From a checkpoint of a small mixture-of-experts model trained on Wikipedia: 13 layers.
Below are experts of layer 5 (counted from 0) of a mixture-of-experts language model. Rows are named router (the router's row for the expert), gate (a neuron's input weights, with its number), up (a neuron's input weights, with its number), down (a neuron's output weights, with its number) and show model dimensions 64-127. Each number is 500 + 40 x the weight over its row's rms, rounded and kept within 0 to 999. Numbers have three digits each.
After each expert's rows: a language model's description of what the expert responds to; "comes before" lists some tokens at least twice as common just after its tokens as in all text. This comes from a sample of Wikipedia text that the model never trained on. Tokens count by the router's weight.

# expert 9
router:576455548454524527516498454470516475458518516510461496488482459542534516549475473487422537505495456442494531497521432484517526477577541559496478499426432478445469427519519479561497468475459534
gate0:535502515495482496560502443522556412619519445487461565446545505461469513495459457512458503461521496486493505512498459426489507516449440504521423511526411530503554446478465588472449565512504561
up0:513470518431455522474474539539521514440490521538492485518466497492523541476516530512492376547451516551534539503539530601481496511526539464557587507470539498510505485542526376470524442450537447
down0:480548475477582528488475574497477511491512526557521429431576437502596505509518536472513452507485390449514476551416518515511537469546446429478480497571524473462526468471438582492495536518513457
gate1:427520553530497587477548451507502517509468527548531510498565435524430466457559446518518544507480472483508545487504461581486590524584468455462514471575483548513564528458470483504476546498477525
up1:490496505539457549517450504523497547580470387486455505532451572502555496466484527565473528524484507485510491565454516468524468520446499516518449495460471465502474510493484581515468550459534540
down1:468450553469527554490460545552510426472459481513524506483462519499432499520445498499553484439506496471538460435485467397525483503530494495575510494488403430553494567531500491504544536538540460
gate2:535530471535471501453477496548519536507491458473475425538476501532431460492497488444470504476531518505491519504518540487588564549465464539468521497485491550472530455524558546478413600469517491
up2:622528500469551509470457510580489504465503465527470488488493518506453451510465470450523528445498560496440536500525516495567539535407421505502532511482500570486514440509570457550463487524529470
down2:469507489537550515502498473541522422552525516540534530449456458540557447500499478458500525507539507537487500502533550582459495498515549471499542456419512469462507420512479493561522390481538470
gate3:509533567454456503566521571544543464584460496480563451565512477519517506501559513504541476568527504469435569506549584497490512512518560524460539579530531527463565519489520502507519447449487437
up3:556511458538507484489511462459489551456529544513489492532500519446503531506506510480483519496468495516548453511450541558504516507439444435518548556511451494504414519530539531541506564562568555
down3:386503532463524521476470510474461487465483496533492534492473489529580500430507473455462522463608444466525532456538510501476500591522494560533448501497483439517505533478540519409460571481446464
gate4:518468553540513534434495421457453458480494482493479445470566556477454487507427556543520549541519523507423458505549480549517490507501474525567536539441414566525532494511487493531431509510442461
up4:538463526561486533505511437492433502479506471525511523530521529488499519477417483532523579512478534462481547538517462499554547478523512510520523520423457534537543520476513465490494472446474487
down4:478464505525537551472424504497461480456501553559535517550418423550563514525472412460528485473558457477510545466522490476480577421522533536465475459555483433566499473452462529525468522432508517
gate5:517516482526486500490420522515534443511481544537476552485557536505458526516438474480495572499451438474514522506447538456516474551508489483547510478476435489518560534456534592496553548456441492
up5:510528507522539494481454532508560471480507570559511573524524428486451492509499525457482491447521476515514501513437542442536517498557456481404449495416481530495576511492461542546501557517434524
down5:601536486569483515522557506505567507486535543517509511531502478506498526536510444441532523473469483546526450549462501516515513467554552508498515549508492474541487454438569540494461553445431482
What it handles: Line-initial dash bullets and indented line breaks in lists of tracks, cast members, works and personnel, plus connectors like including or used.
comes before: "- ", "P", "L", "B", "S", "D"

# expert 62
router:503528503471398497514514522460516545418524556516448450465486411500482518409498570458454509533519472487491582508508496485528549519448498580493430553543454549531479563490569479451424508517455530
gate0:480567521506502541537487512510457452527529463476467374525506447463470497468431500463495561515495541460481545532445528511533512378499421545535528443470465530565504587480472537481485504500449451
up0:498540484502539547540471562553508541513530484534466439521491476444531519454508519491526513389498477503482502463447514547524519439441536511439527544487531506521481549523451592455458504507569471
down0:484499480466527524487527488435442500452457512573511444475506536461503481438452545481522545534463496462364514465524500551474477494479528493573494451596522562422458546431526449531477441537519515
gate1:532513447497509479462524483454501516437473491470472448530496458545366536459466510498466496458461561468440459493490524551529529510479415508478468535570521520468472549503541468531474519486535484
up1:497536434510491485470566485479559496449437563560439456540493473548467549520528494472498485460432563482445436496470490526546550552437417519482473537496512520524414563533504484534497525459530493
down1:473508508487534522540555485496532492561547499456527526494507511424574446550493519471471507566484407540498552552490493521489431470556517497505460549508496497556632440507477484549499442437511583
gate2:482517544550445514493510543510443544456498587478557519533514463508449545425519548519531427473473499547454474456513600526474445491601529526490449530500488502498574498443554492468464492481484542
up2:473443393497562473512451479459507485579499464527466525475553465482513546525464467523483522516544459451565470547537404474532569510421423538512512482532405542540426549534453521564502531484535469
down2:474504488488559565517462491497462561517419547418513449443545532520514537521430563524501463478534505530521463546457554483426484515518522491479470455537470428519499482513524522505474495609535541
gate3:538483539535516499480524475515524528426567489492553509522502449521516484493538542468480458498508466404505515505563453528449463518489371490500512440478443497492498500453496405510492492532465458
up3:455478525502500460445487402484485517456522452530480544481514424451476457475509490433531458472450462432534501477563468542502545534449448505509576513492435516508528477494437455509472460449443486
down3:505501487543508497520562511560492405463523505543464475468408531501542412501516523468404566504507551465506541494502548464437553475522516566518551535546495437525518528501499528508471570532441528
gate4:451507472509435441506545536515519451448519549502470509495561459533607473513479496469559511559476534530537451466525491468459551529502504481406520561475469471559518478441480536475463543527475483
up4:482588386502449498477516458518561496506496544512504447539561497506440501464537512539512502541443568434476520496528439526555484486512519546454470502447454497500476538556467437561437466506541521
down4:475481540537502516468468477514505484501511519513420538539507432476430585456551524479484541408552536543516517507446523521519501491378548446498540475486455414542429542502516457490538532473486573
gate5:531567477446508586463549471505470472522423550521509491557486478455448425506490466497536489504443531529465449487526556482558458439496507520468459485492530530561556497475481516483510561448513560
up5:492421541558502453557463506554543517454531484511520544437485573495492528501489515513545484535551468468496598449540445446489516558518545589559444466474542480417482470532516459458539462494466486
down5:461543545561561529481436496497531458458463508484536518473551441536448475479452492436433529498450507522461554495526553483524428459447500510542500445516454567519528500520496482518533445564549506
What it handles: Tokens in dates: the dash in year ranges like 1901–1943, month names, commas after days or years, and in before years.
comes before: "201", "the ", "202", "200", "199", "he "

# expert 28
router:427478553465445508577505553443433483491518469558479566556491560513546508470442548478508480516553477496474560539562503501504543468490527559494467478442545491516509501436502456575494481557522537
gate0:488444419546484494449453458528505471546531490450486484553496533525539546506405493481541553398493445512475511585471566468574522511551505519514496491511492555567461509462490535497589476556431417
up0:471545528525499519457558514453546446502527497456494406497511505534508497450476502496475476514477497440558467478547471457616447558462459415487519491498485491554472563546481515489457474541518524
down0:488499551499493541494462471548414478531478470491468570493512465533483483466533452504448511466526517444430533471520549521494544502480580496531502450557391514440456499437499543499467478503489576
gate1:533569552440500467520473518535516436462496508527527572524551532474517513538549458448474474523492464513551514509524524448505461586598524531498470511509498468525576531476549494558515540535446559
up1:501498456485506495440508451498448514551515426509455505458502509476419443556510561458497457497499508474492498504538567499468545409506548523572491512417465570537492557559504500465506455470547437
down1:535538491517533505518473527531541483448543451473522453504522511552517503590448519511510444425521603501456506497468438504544461484526431507478496443473501552438498435504464419517452561540513462
gate2:509536556474474461431488514493449463534506493438496506487634473518520489467444445459571499493599452528476479488529449417480558419483537529526471489468560582543425547488473468428461474499488515
up2:518394510557466479540448537498479565471445470522507500548486572459436483507578551593514475544443478493527542482480556560551492579476445440496541543476503459474466475493493547502485483488486499
down2:463526491506494497455457439450539526496416504449445483543539441458501419576472462567570487542555465510546483520458537499492528522522462479468522508470533445578485542488557588503480487537446474
gate3:486473440494488460603456527493489470509507475538470520550478450507503533467470533479466484451503521558512497457522511495498453562541435511397511450507533418459461508463530521537454485454498542
up3:448514522448591488514489533492479431490482539520488525597517439425521464449527490532469496482446467511466446572544503470504536498527489473445471490545518493488594540516582533496581523543499558
down3:510476476521542450549493510477548561511552447420486454434451414498535511589558485517510463542555534532454486491480484498446464506510471465518487514465462546467530416487492461479465547516584502
gate4:545432558482538535485461517417454486517495448500495535491527543480511450443478459504524414522457430526507464513479492494549527545468464557441543525428527557524466438525536431525451556502464521
up4:540395579518539446470529517532462475475486459500504514483566563477540491452506479575538451508519442523473503580483507465492483558536564542449475511468550495549456488495520439514501527498484511
down4:497573484454471504417561501581488473549518554460505512464355572535516542540452510512517445559446539442586498501457529482477542441487505509464456536472474456442534546503578497457504489503534485
gate5:449589549467454468586473398476557504495529506567575521592530493526536502462539611525443558496577426478533485526522455439494458489473467469467410506525482503528513560446512519478510473499543467
up5:433474498454541533456472505620497501533533585491448498480489598466537558462435521536576504463488470506525491529535452519435423446492526514501483542477535520598465470528575521495437484418462497
down5:543509506520506539505522481422504482525518485558496462536484421514477484477531467456503490497580531541478485516515479486543578476523557458403565484516447467425548484491472496501573553538463565
What it handles: Prepositions such as of, in, on, for, by, between and during, typically after a noun or verb and before a noun phrase, as in Isle of Man, member of.
comes before: "the ", "a ", "his ", "M", "L", "B"

# expert 51
router:534477406474503464567524417441472458540534486511491520410486459559500452471519562507467527524533610487524462531442564482498554560490524505555466498492485490496475431443514530494481481497473509
gate0:494516419506568456448437513557384438514463542427474549505477479493549472453549527468481505543499512562500478510525499478577539525498505507527514496483569545547494427492507482527513607477435502
up0:470505554535528458505513439471540412495525545397503427509522499477573501509536450494499489509475542487507500528584539524546425489492510506478432511462498558498529459552499500574463480476516443
down0:452433530510531530508449605520424508506571463539485550509521521446511582418561468481588512510542476465499491468517489555493563557406518430507522465515471491500437447499478530488523503577485441
gate1:524495423487507530511499498459493513465518513472437477435595427526559467489461445600490525557513523529534530458444453534522538535461573514553504495451525550467392482527449487534488527500507520
up1:466472530554511548497486437573493504544491491476498508483380551466530482494566510536549496504477472529500515489458562542473527450569470494424516490471441477550532468450503496540490489463472509
down1:531514505483529483507572522526453535474529528521568519518579503516480438449496501485546531427494541508544490595451484502488442430532520517529503529521491485542555467497485450460503543472534446
gate2:527481504468468464507493503488491538506522536497480507507500563543497548407490463511557542524559512512519494487475548535465495535515439428525535502547579530560475443475395550514507521555493453
up2:521571477507488558484526495507517499497484426524488497499502558483490557517460501462442446536461517491493472552493440482441463483487542506519467520534428475508518544490491466534508450439426447
down2:539512535479594448498556568459523472645466523454572460534525495538521517480421521539434458543433467510537579516529549454572529514552557521439488558536513508426502523498576481459494490529512480
gate3:588458450494537462427548494490447485535458488494556507501446441496508454452497567489479466504520534522468503589546505497519509540448491520503503497533515572518580519534515486512529519424501517
up3:532568554485504534578499544548496457494536573565499473480542558530503507571513510478515507487517454432484483514486518511482536485515473485471477519447434470471464429526463500506551502565490485
down3:517411510488517536472466498521504572520435503536455522489501463483514484519432531501486473532445449489488543526479523521557484490465509526527505610544498533520532518602498473462499554475492506
gate4:433417492431479492554532490560506511496503488442561470437481561475509509515511577503530488489473518508489526541568435500475478485491481462510529484502495561476486478495517538488417390429529473
up4:517510578462492443468478544503449539435502457484507481548504494495480479507461466545502489635502446453572493497478545569534529481498475496479483523515495411551470586558463460488570537567501515
down4:507477554504509487481498529519500542498385515584575500495552522590434438443423570501561506487470490461567463552482533497544477513536497492506511463463496543596529542476465479503488447494524394
gate5:520509491593526386519483462562469437508519483509458536427452496493532515528504403561533508466526473460492479480460523477455493524502509492494471479489490529429442556477516474487486499522533510
up5:502494533486494569522553514501536540497500517442505449550476553489420380541481578453493554552487485519474500508476480499521472438473456511472505540508512541557564457503511482573512491494527478
down5:526524469534528432574522450453464493427464535515518432438529532522479517516537503460525449435513552519521436538450505542525515448510533482514534444520456407558419527525583570487427476519479543
What it handles: Commas after place names or clauses before and, which or but, plus the it piece inside heritage, architectonic, split.
comes before: "and ", "which ", "but ", "the ", "he ", "who "

# expert 34
router:499488561463400518493497443556487454502535486474552572438488418549476498548503493458482534548576439481581530466453561527512520532433491581556553596548492468521465498556483539551520539475556498
gate0:522516493541462570493499484491458531494537553490473484466494488458511494488542511476505523530579562512607484497491463494401439561499438532466517545527500540515490515501433488488440555457539475
up0:509488460481471567456486568459438531496485516502441516479520505449527494517588476503447550516510512572551537492530483532475474516532443553474493550558428496542526473416416473512510498468480506
down0:486512437465554487496494489491545468471497453483496518576584469463489556488507421473513570497520520509501471544558431453467547505466491483571555496436526528474486496482526516462508469441479531
gate1:448519478511464522438421471544483511470539520452504483478541425518557461490519418498539488451580560474528475496471564525440561506485500600450489478525508567507514491530583541503486520521518393
up1:496574437485497528379419547473466563557464534469475482521422454520481491503478534432497461492469484439474462440504482512522475524487492471505536466512451508469525492519551603503521494462519533
down1:533485441500562545519500513482496491537486524517502523466535484485548510463515468485522530486436428495481510553561548576484486519490532496577519542496438532514551515572470537585468495515471534
gate2:546536458523524496522514514565513481520480450501495558547435485521425505487470533526481510438552497522547504492490545460545470495486441459534581552483546503580509483516461508541476483529585498
up2:441471524528539455459526497435510549465486484549520512478514512438566487562511530495545486482464484523452507552536466534473528519496511475536482434516515452405485502457604514454536495492462543
down2:590489425539496536496557477568446468519575506480489601539485487569437548440480481524479454493588456472506491445523501452468514445527493464577518454479507521512531569502476481467521539482523487
gate3:467438474460456453461461450504522497546417477511473532470544515545475491571479525440421451516507489513531452501592452453524461474520419494504539456548531469481489466478475520480467547543500507
up3:426464467485448530500490485523521470571541424479476559490484476500452506574514515461438514564473481481544527430567435459519420538489487483497542489557512497458500464488500478559464506512504484
down3:452520538527513489466495404495430503540501481526573593452483515520524466523400477527495500498455518520468518510501539504533472520571490500550533522517462476482521459452525513435502570446524545
gate4:535505517417486572548513520550464550492489578507480484476496539502523519488584476514586585511527514476498449491463512431519543500497486489485537494586454528511498552505484492464436570479541464
up4:512490497567426457490366469504509482462565411442526496517552487468460530533526542513461533389461522507422551480505534595506493521484470508491504492505542509506529533557533569562516465556513498
down4:485468523486511512416528514518499456519512504539502569554466518500527519486451501508550488602555479552462486496429553533497486467497473536570481517530489460459506447514542476424509492444538508
gate5:499499470501501475486464471589469517525569495508447479510508465468558531504459535504444514492512562465487479456500553462501472582494478558491476472518497533541433460434475463577507530496528490
up5:535475511414467530491538506487462570531492538543493503452464523477522461471460419517512537483576513456438531533569517399536503494521483521504524487464526509528463440475502439491540508520519500
down5:510512533538497455465426497520528520512456429504507498572541529515544477473544539503551464474424486533544461519426485560478538602530517520459509565537506501492531506531525467575471508543538535
What it handles: Lone spaces in empty table cells and LaTeX math, and symbols such as $, {, ^{, \, _, plus hyphens in compounds like anti-Arabian.
comes before: "| ", "|", " ", "\\", "{", "/ "

# expert 8
router:442469547529530518544505489589502485513490510398536459529527522522492533523529565479501510478499616511576496584501475510495479523462474479530546531473526479500478493460463501437469524480479552
gate0:523497500525435502500543501541441456499458475429528422509504468481477516462476495584477510518517498550469534549435443493493571504490497519481622525461449570460472535508406473523518514552487508
up0:519519553503541505516531489572524495494514453499517469556501507501557574474541500583484487533547556533429564517517456436504526505437483485550495546441449556553511506510412459440490574495468492
down0:517473472514519525466476449419526480486508473540518470505457445587553392553549529489461544522481447489421492467544523478520519548491493511503426479531477470471514462491453465487427475447560481
gate1:490526521500490516445482551505492546582513517525552461451566508419548495550517538499530491478502524429611505547574486503477496531481471494452476488515539548488505471531443463543487554480536543
up1:420442526478482467521520504502521526494497431450543541598494499521482512463504481504535540484504543465418468425506472480554477481464477541453533485527435441447513477476532468491495512535478457
down1:470466537505532476492533484539470547541521508518409447503549513543458484552530567511504499425463572466554527502569538476515517589509506454545510512446547442488464483508536490461547479500475446
gate2:534494457562549433542453467493419482572499527441514512525507516543440545462481490530545558531484499493471482538485477506473550552510423471431573497515514434496482456509504517525486464523515583
up2:459503541516499504475534499490566449434499460538465524521475440506521471545573459502521494526501492532504490450437561509567466492483558534536433489422457540428528512452514536476519496414452398
down2:511527518572498543517546470484417511589558536472413494486492486480476457462421538489528455523529518551569545452449501476477528459476490562480577494504548527618544506525498487543444541436483560
gate3:506541501554553515506421548463525474425514555454599475533529531507501512561535539482460503446520493506552491469505490444493519506494528415417501562495560545475535433437558506463473513494484516
up3:504481499531542579505512475471526454497470497536554496413514464549572560427449562501434475447519491513508508464483500512440464445510504477469546435530504458496533475494471510532513547472519545
down3:506505480537538421490582494482484443502500488514429498557536459499458510499584475495501445481471497454494465571526498538509535526511542474518565484488492500565540537473563521508510505578545534
gate4:429565549485539498519420469566544507536481437415511435533482498468480460546585539562474442540548516500471541443476448500518552452505503516537432479542542453412508462495484543517502561471518492
up4:460594507500534479562496462551547509564502423459504478448462470444471439533528551543451513490600562474530531455458521465495501506502498520531487547577513472486441497469416598467429487450497439
down4:595522489457463552487548453472517544576533473500499476516526454486509504458503508432590508446478492474567475538470488524509468518440546527457566517565578403528575516505594505450477548491504421
gate5:558519462498541527552513562430482487459521563424520479540531494544493464456492484486481412470532507499463577534549443523478597552567495404555535482472501507474466506594465446498436436472523501
up5:517481506521502558583522563443500472417510525512511522535575456566536548468590506519504485504527592545479512594521412485425540452495547418499504574504487510474470486543468501496489484488467494
down5:596453535521557553535461454513581504472498441586550476431514474494473524563485486481492489552497528556476564461455519538492497506553548439590511452500450488470507521474462458483467542542525536
What it handles: Word-ending pieces, chiefly plural -s/-es/-ks/-ers and the piece et in yet and meeting, plus ail in failure.
comes before: "of ", "and ", "| ", "in ", "to ", "|"

# expert 26
router:565474449460476529470463531510531470540515505471471512530484473474514621516507479488445471578569492451474465478432516495493580512447512515411564523469541495446523483431537453565448522452528519
gate0:477483494553490453559484555567432601524448521526600505521508419503446472521593488526493466493497526479524454595496491526536516516509506491482537502570458540478431443465453459485544498452496500
up0:462447480505523462526485561525485568465440562507566516544482428437521520574555496497509485528500560466478476623579487509530522518504498509437487484534489505442496483471489452528504551465475486
down0:564455508424445509533563482485479557493486531511483519370476544557484543585527507481442532465525540440541517489526561512494528511477481533457490535538523522479520516487513428432535563529509469
gate1:467467424569516430444450550477514501501483568464511486530468511506431531466546510508492488459521524495456517465489529510525486481457489538475467425504430545464472444446563483442490435476607503
up1:466530451526478464475468513479510474564453453511432464471491510461491549550452574481508549503519522545538506466473515527485554491551557511526463451449429545525446512502523525524550507472545528
down1:552542486537522451504502406525478531449453520500508463452468562519488433509500441486516534509502498445485499515413456461459492524459497503520544532567518437464506488492466496510445521542467516
gate2:584473484496513552517503461425479490415485492509555497557494489468499471513496508560466500481517444543519531497470525532453534415520445448549518563520524582502497465512489563473433502491525544
up2:469481477511495496510531573559567485432529489506546520527452545397458523452567526458566498461470516515477469433489525434497519562502486490505516536556429479518532522510468508477482573549507401
down2:519489484557438408462546449465502495516476521500517530464484490520512541481492589519472494505443577485489455472510524425527450486550523566545524435473493439450459482549486459503501445507520506
gate3:502486501469541490450476466465526463539503522457485540522462572573518498591440520496494514489540497462499476515559409486450455489523525505545507426504553572521539426516553567470427445513500474
up3:519505487507436522492475530518468459462490458485521490499497520471466503389511423430498507477559557475440490462409522551526526532587442495445479529496477539507446483461509541495553502487522481
down3:473533532496501485467598460494494446418483504495454505512479485495453509579455476562550425513510505497524425506575550532445506512519500567554464489525530539539537556477569518461436500473466516
gate4:500440529472409479498468503474513497508488513493497517487477526487420546576516498477543492486456535452542560509475422520560596460609542511458515463514489568441477482487562478504510473493459509
up4:537549575490521461485508562425445498487537423489438513493490508493516492505407504439447482469497468544494424512433539523514450562528467512505495589467512521513510512552500466484474519473577496
down4:482512464519505530513482463500502454537455496542537488455518416534601508449489535567453535473511511488563470501608473481536427538508522483545496487462550501469499481516555621523537482501498504
gate5:556443440524534468471543583538528375490525525487518497503480529497584511492539507497535507484469479552441507446552546485530476489563491482523532558532492494467475524486581478559551557533578463
up5:426499502514462422483484528499470452487491413477443530448498526469552500513499546486557520508522545493515470489536478430506463492536553524420504508474479484512466549497541459486495472531441429
down5:546515510473468518568479514515482482426445526462492544513555516495481486500458483508522474521500418491493495574546523435402543488582457497545466458430497509494558463513544469496499552523527415
What it handles: Function verbs and articles in biographical prose, especially was, is, were, had, been, became after a subject, as in "was born".
comes before: "a ", "the ", "been ", "also ", "an ", "s"

# expert 37
router:497501476495450537492456485530514516448534492464532493482518420467532599534426514502448514436434491507454449503553527527455562488518513511459473483566459458475481487532491475534402491441459509
gate0:513530517548462501532464467502556519505529548540509498497524494509442572587532516544511541469438523533540469578510499521570462522523424437534507469478435464501537503494460492512492542539574533
up0:541453451396515458478455459472509517543520464506508469460523517530565505505520526514448505525428451497489529557504422426508542486534508477596528438501497472511518510482496505486516463469554531
down0:530513471522469493444556493489563538468526486498516573520493542432569464435554483515521532485478447585508510508521519588482503430420495512460475571547455452535588513521435489448542545490534480
gate1:484468555511551470454450497507493484467510577463552519491538477526469538534498540500492457411478507448411498482457520534484474512530509503514499500545480566510390499499486521544438446471511449
up1:500511416508418535601529473508495523536486458503431499483450522445498462466521459508492515589515482540585523504516445448540515452464456530500528543458522455460597511551513424471565512525530511
down1:476467536533612493495469518510518502611484507457447506490502536549499524464521493478482461496547452394532551445479475520456489505500464515465408497566523590547497486471454474456564496510515382
gate2:559484373519485520470534496489552431595418479474515582517495442500499503514526482610505483471524466467417450559519498494543499522487507490401481522461506537469491486590473534518455478494471514
up2:527505426513429507515472511466523503513475470455491517533531412531482533439489486619543542504452524468459538516554496456591512544521555526476474493503499536495509548495458460474529424448436526
down2:474490545501478469497507456495538507491487546500429516521497505445600491504466502448487568429525469550488511490574532586430564474500488479495513481534482417535528528580487493472506504476475590
gate3:477553516471490546555571469507530544555532482472556520546450408468480431503419541537489472472517531388520487607452528530501461506563469536498510526516455464504471460545490469500476532480513476
up3:466511522421553483485574523531466500565501567460534524508466448478469479502459485550470469538452532417524481558494545453461500496544507515490488545505478467503528520537487503522451530494486503
down3:510488434544543394510455481526482530460504466459540530532515592552454522492494496608478500462502471479453470517474462521413491558443521589513496526530548586499522489527506528535551466514592534
gate4:475512440506503582449404492463528501451487443487496547471520463483569471517463501526408499510490535526576492557539429482448502516423547482394507479468560513518523485528527519505501503533485430
up4:478519490475438547520509466505541516473485462461515590424589543449594445518502544526514532519550476502518509511527439455535537486452550464448531547505512538541498450508569547500491463493467420
down4:516514496498487510442465478548487445463442503583501500518454443508477473511485507469499523465484452557509496557513564454483456539544554530503480517515491524472441550513461468518457523522484595
gate5:506517468525505543522495469495486438457492487435511401470472497462463506469483500561500552571515449535549480504482565547451567553444412471523510505469514449518541421465544492548546484488534535
up5:540520531456594475555455577613495581552489474550526521515399494543472543472539531500516484501439514508486499449469505521533523505522494479540580492523534475441578534504520541531490593440427490
down5:534495489516441434474495561509459532569536495515533487574565529500547446486542514509557497481480540513464558538487476532529484520499491504517531498526545465514488590499516512528477458508458534
What it handles: Paragraph breaks, list dashes, table bars and == heading markers in Wikipedia layout, plus sentence-opening The after a break.
comes before: "- ", "==", "The ", "= ", "P", "== "

# expert 36
router:531471487483501428464518539552511467527473537505525472480474470422412568479556484498460496541573500462522479479537484467460519530449532456383534523508516511556522440509511454535453581517484498
gate0:534495482472527417502494459504535472440467486467536508506463450539469603507501510486551436555634509535446486562486491475541527482486541485481523535521429505492494492503471476500510434511471409
up0:547564505491507502512454500485475431461488481514465467479451488523566512484388468464440565477491490449510456398546478506522474501472482468561577512529502470486481495494472524530608503475471532
down0:528586462539456502509444539470440541552490520487445527559526459471506529530450584505562478533487551522457486501478522559468467496534551468518471514450467544493516493515411491571512529505473515
gate1:472579547404501415427509475468465536483416553520563522542458490494559518525445557440496464495498443457482455453536536529418503446557497526502404427501505450539520498547499523514475449470519527
up1:486547467527533487472460504560520525448535521502579451476482539501465381536490474517558479510508492456489482459542466542447520511471480502548510563442430455467524492553496433537501514566447538
down1:520512504517469521583505556492518425467531519536512484502531485561552456411433524464461452516509481510558507499484527519438508537545510525503508438545521503450494491476531556467448439504436539
gate2:483477496540540422495552453516479527497466585485601508455525530483415585481539526408507504462520509431510510480505483521484513475520576583510521517463490534508553480527523530484467500451486470
up2:514581577587526490515614538540510575563520539539566580457535487449522561582491488493458504492488476526543477538540523511529526499506489546469577530476512490487496481503549515481548484460484468
down2:557509397452488520511480463431571473465554411543470536481507518461450533490558476514527530508454538470401513513451469509443469487500505426504437496446511471492538457462421506461474544568510507
gate3:472502508582453462498561528495533472504391467463482531551563504449541487534567417458458435499471511455529456524482473461532528522461505496454545586487494440477526501493529470543500554475523465
up3:429533458467561506565473477521493518479551459571474494489552479494465526447463531444442523532452512482454514552454553433549542446522518558501486540506528501434531501439468427508456464479531471
down3:456408470533439539480438477469542497596464566453527512464482508459487471509510505546540405464504476496497493483532485521469502595557444438502452469508481520547453551533458546487531517583501472
gate4:578497477508531444494470507432459497516478512507460520448547466579522589469515510496482480508512480477477511416533427525440474483462531477464521418485512495527492487470512528431541531609533507
up4:435502599540507530472502515512583549504496441465430400516437468516496508528494462494530442518451534464516487554514535570433471454570491513449465541553430572444493561480450492566525506483515530
down4:513451466461479519513563499533439512495454581430464435469553511481494443532450529479479545494436491485484500481470461458570574501486515506596496480556501542495486491517460486486504432508485465
gate5:472500531532463475512534453534527495486524433484537469442501502438419541509472531576518519447499474483501535480457539481496552560442496495487493459485512511490475474447558462541473540451493438
up5:517529514548515564464536489458475494441540467494474498542468508465510501506456428499488476497613537522551533504593531398533482516504519453494502508426500499510491583514500529503483506482500450
down5:442500524469528452490469540551544483551424503520505451529527541553492463524466523484473485476439426523535511512507514558531528555555481566534424460428528460450534488479488514440503471527502515
What it handles: Verbs after a subject such as was, is, were, has, been, also, became, notably in census text: "household size was".
comes before: "a ", "the ", "been ", "also ", "be ", "not "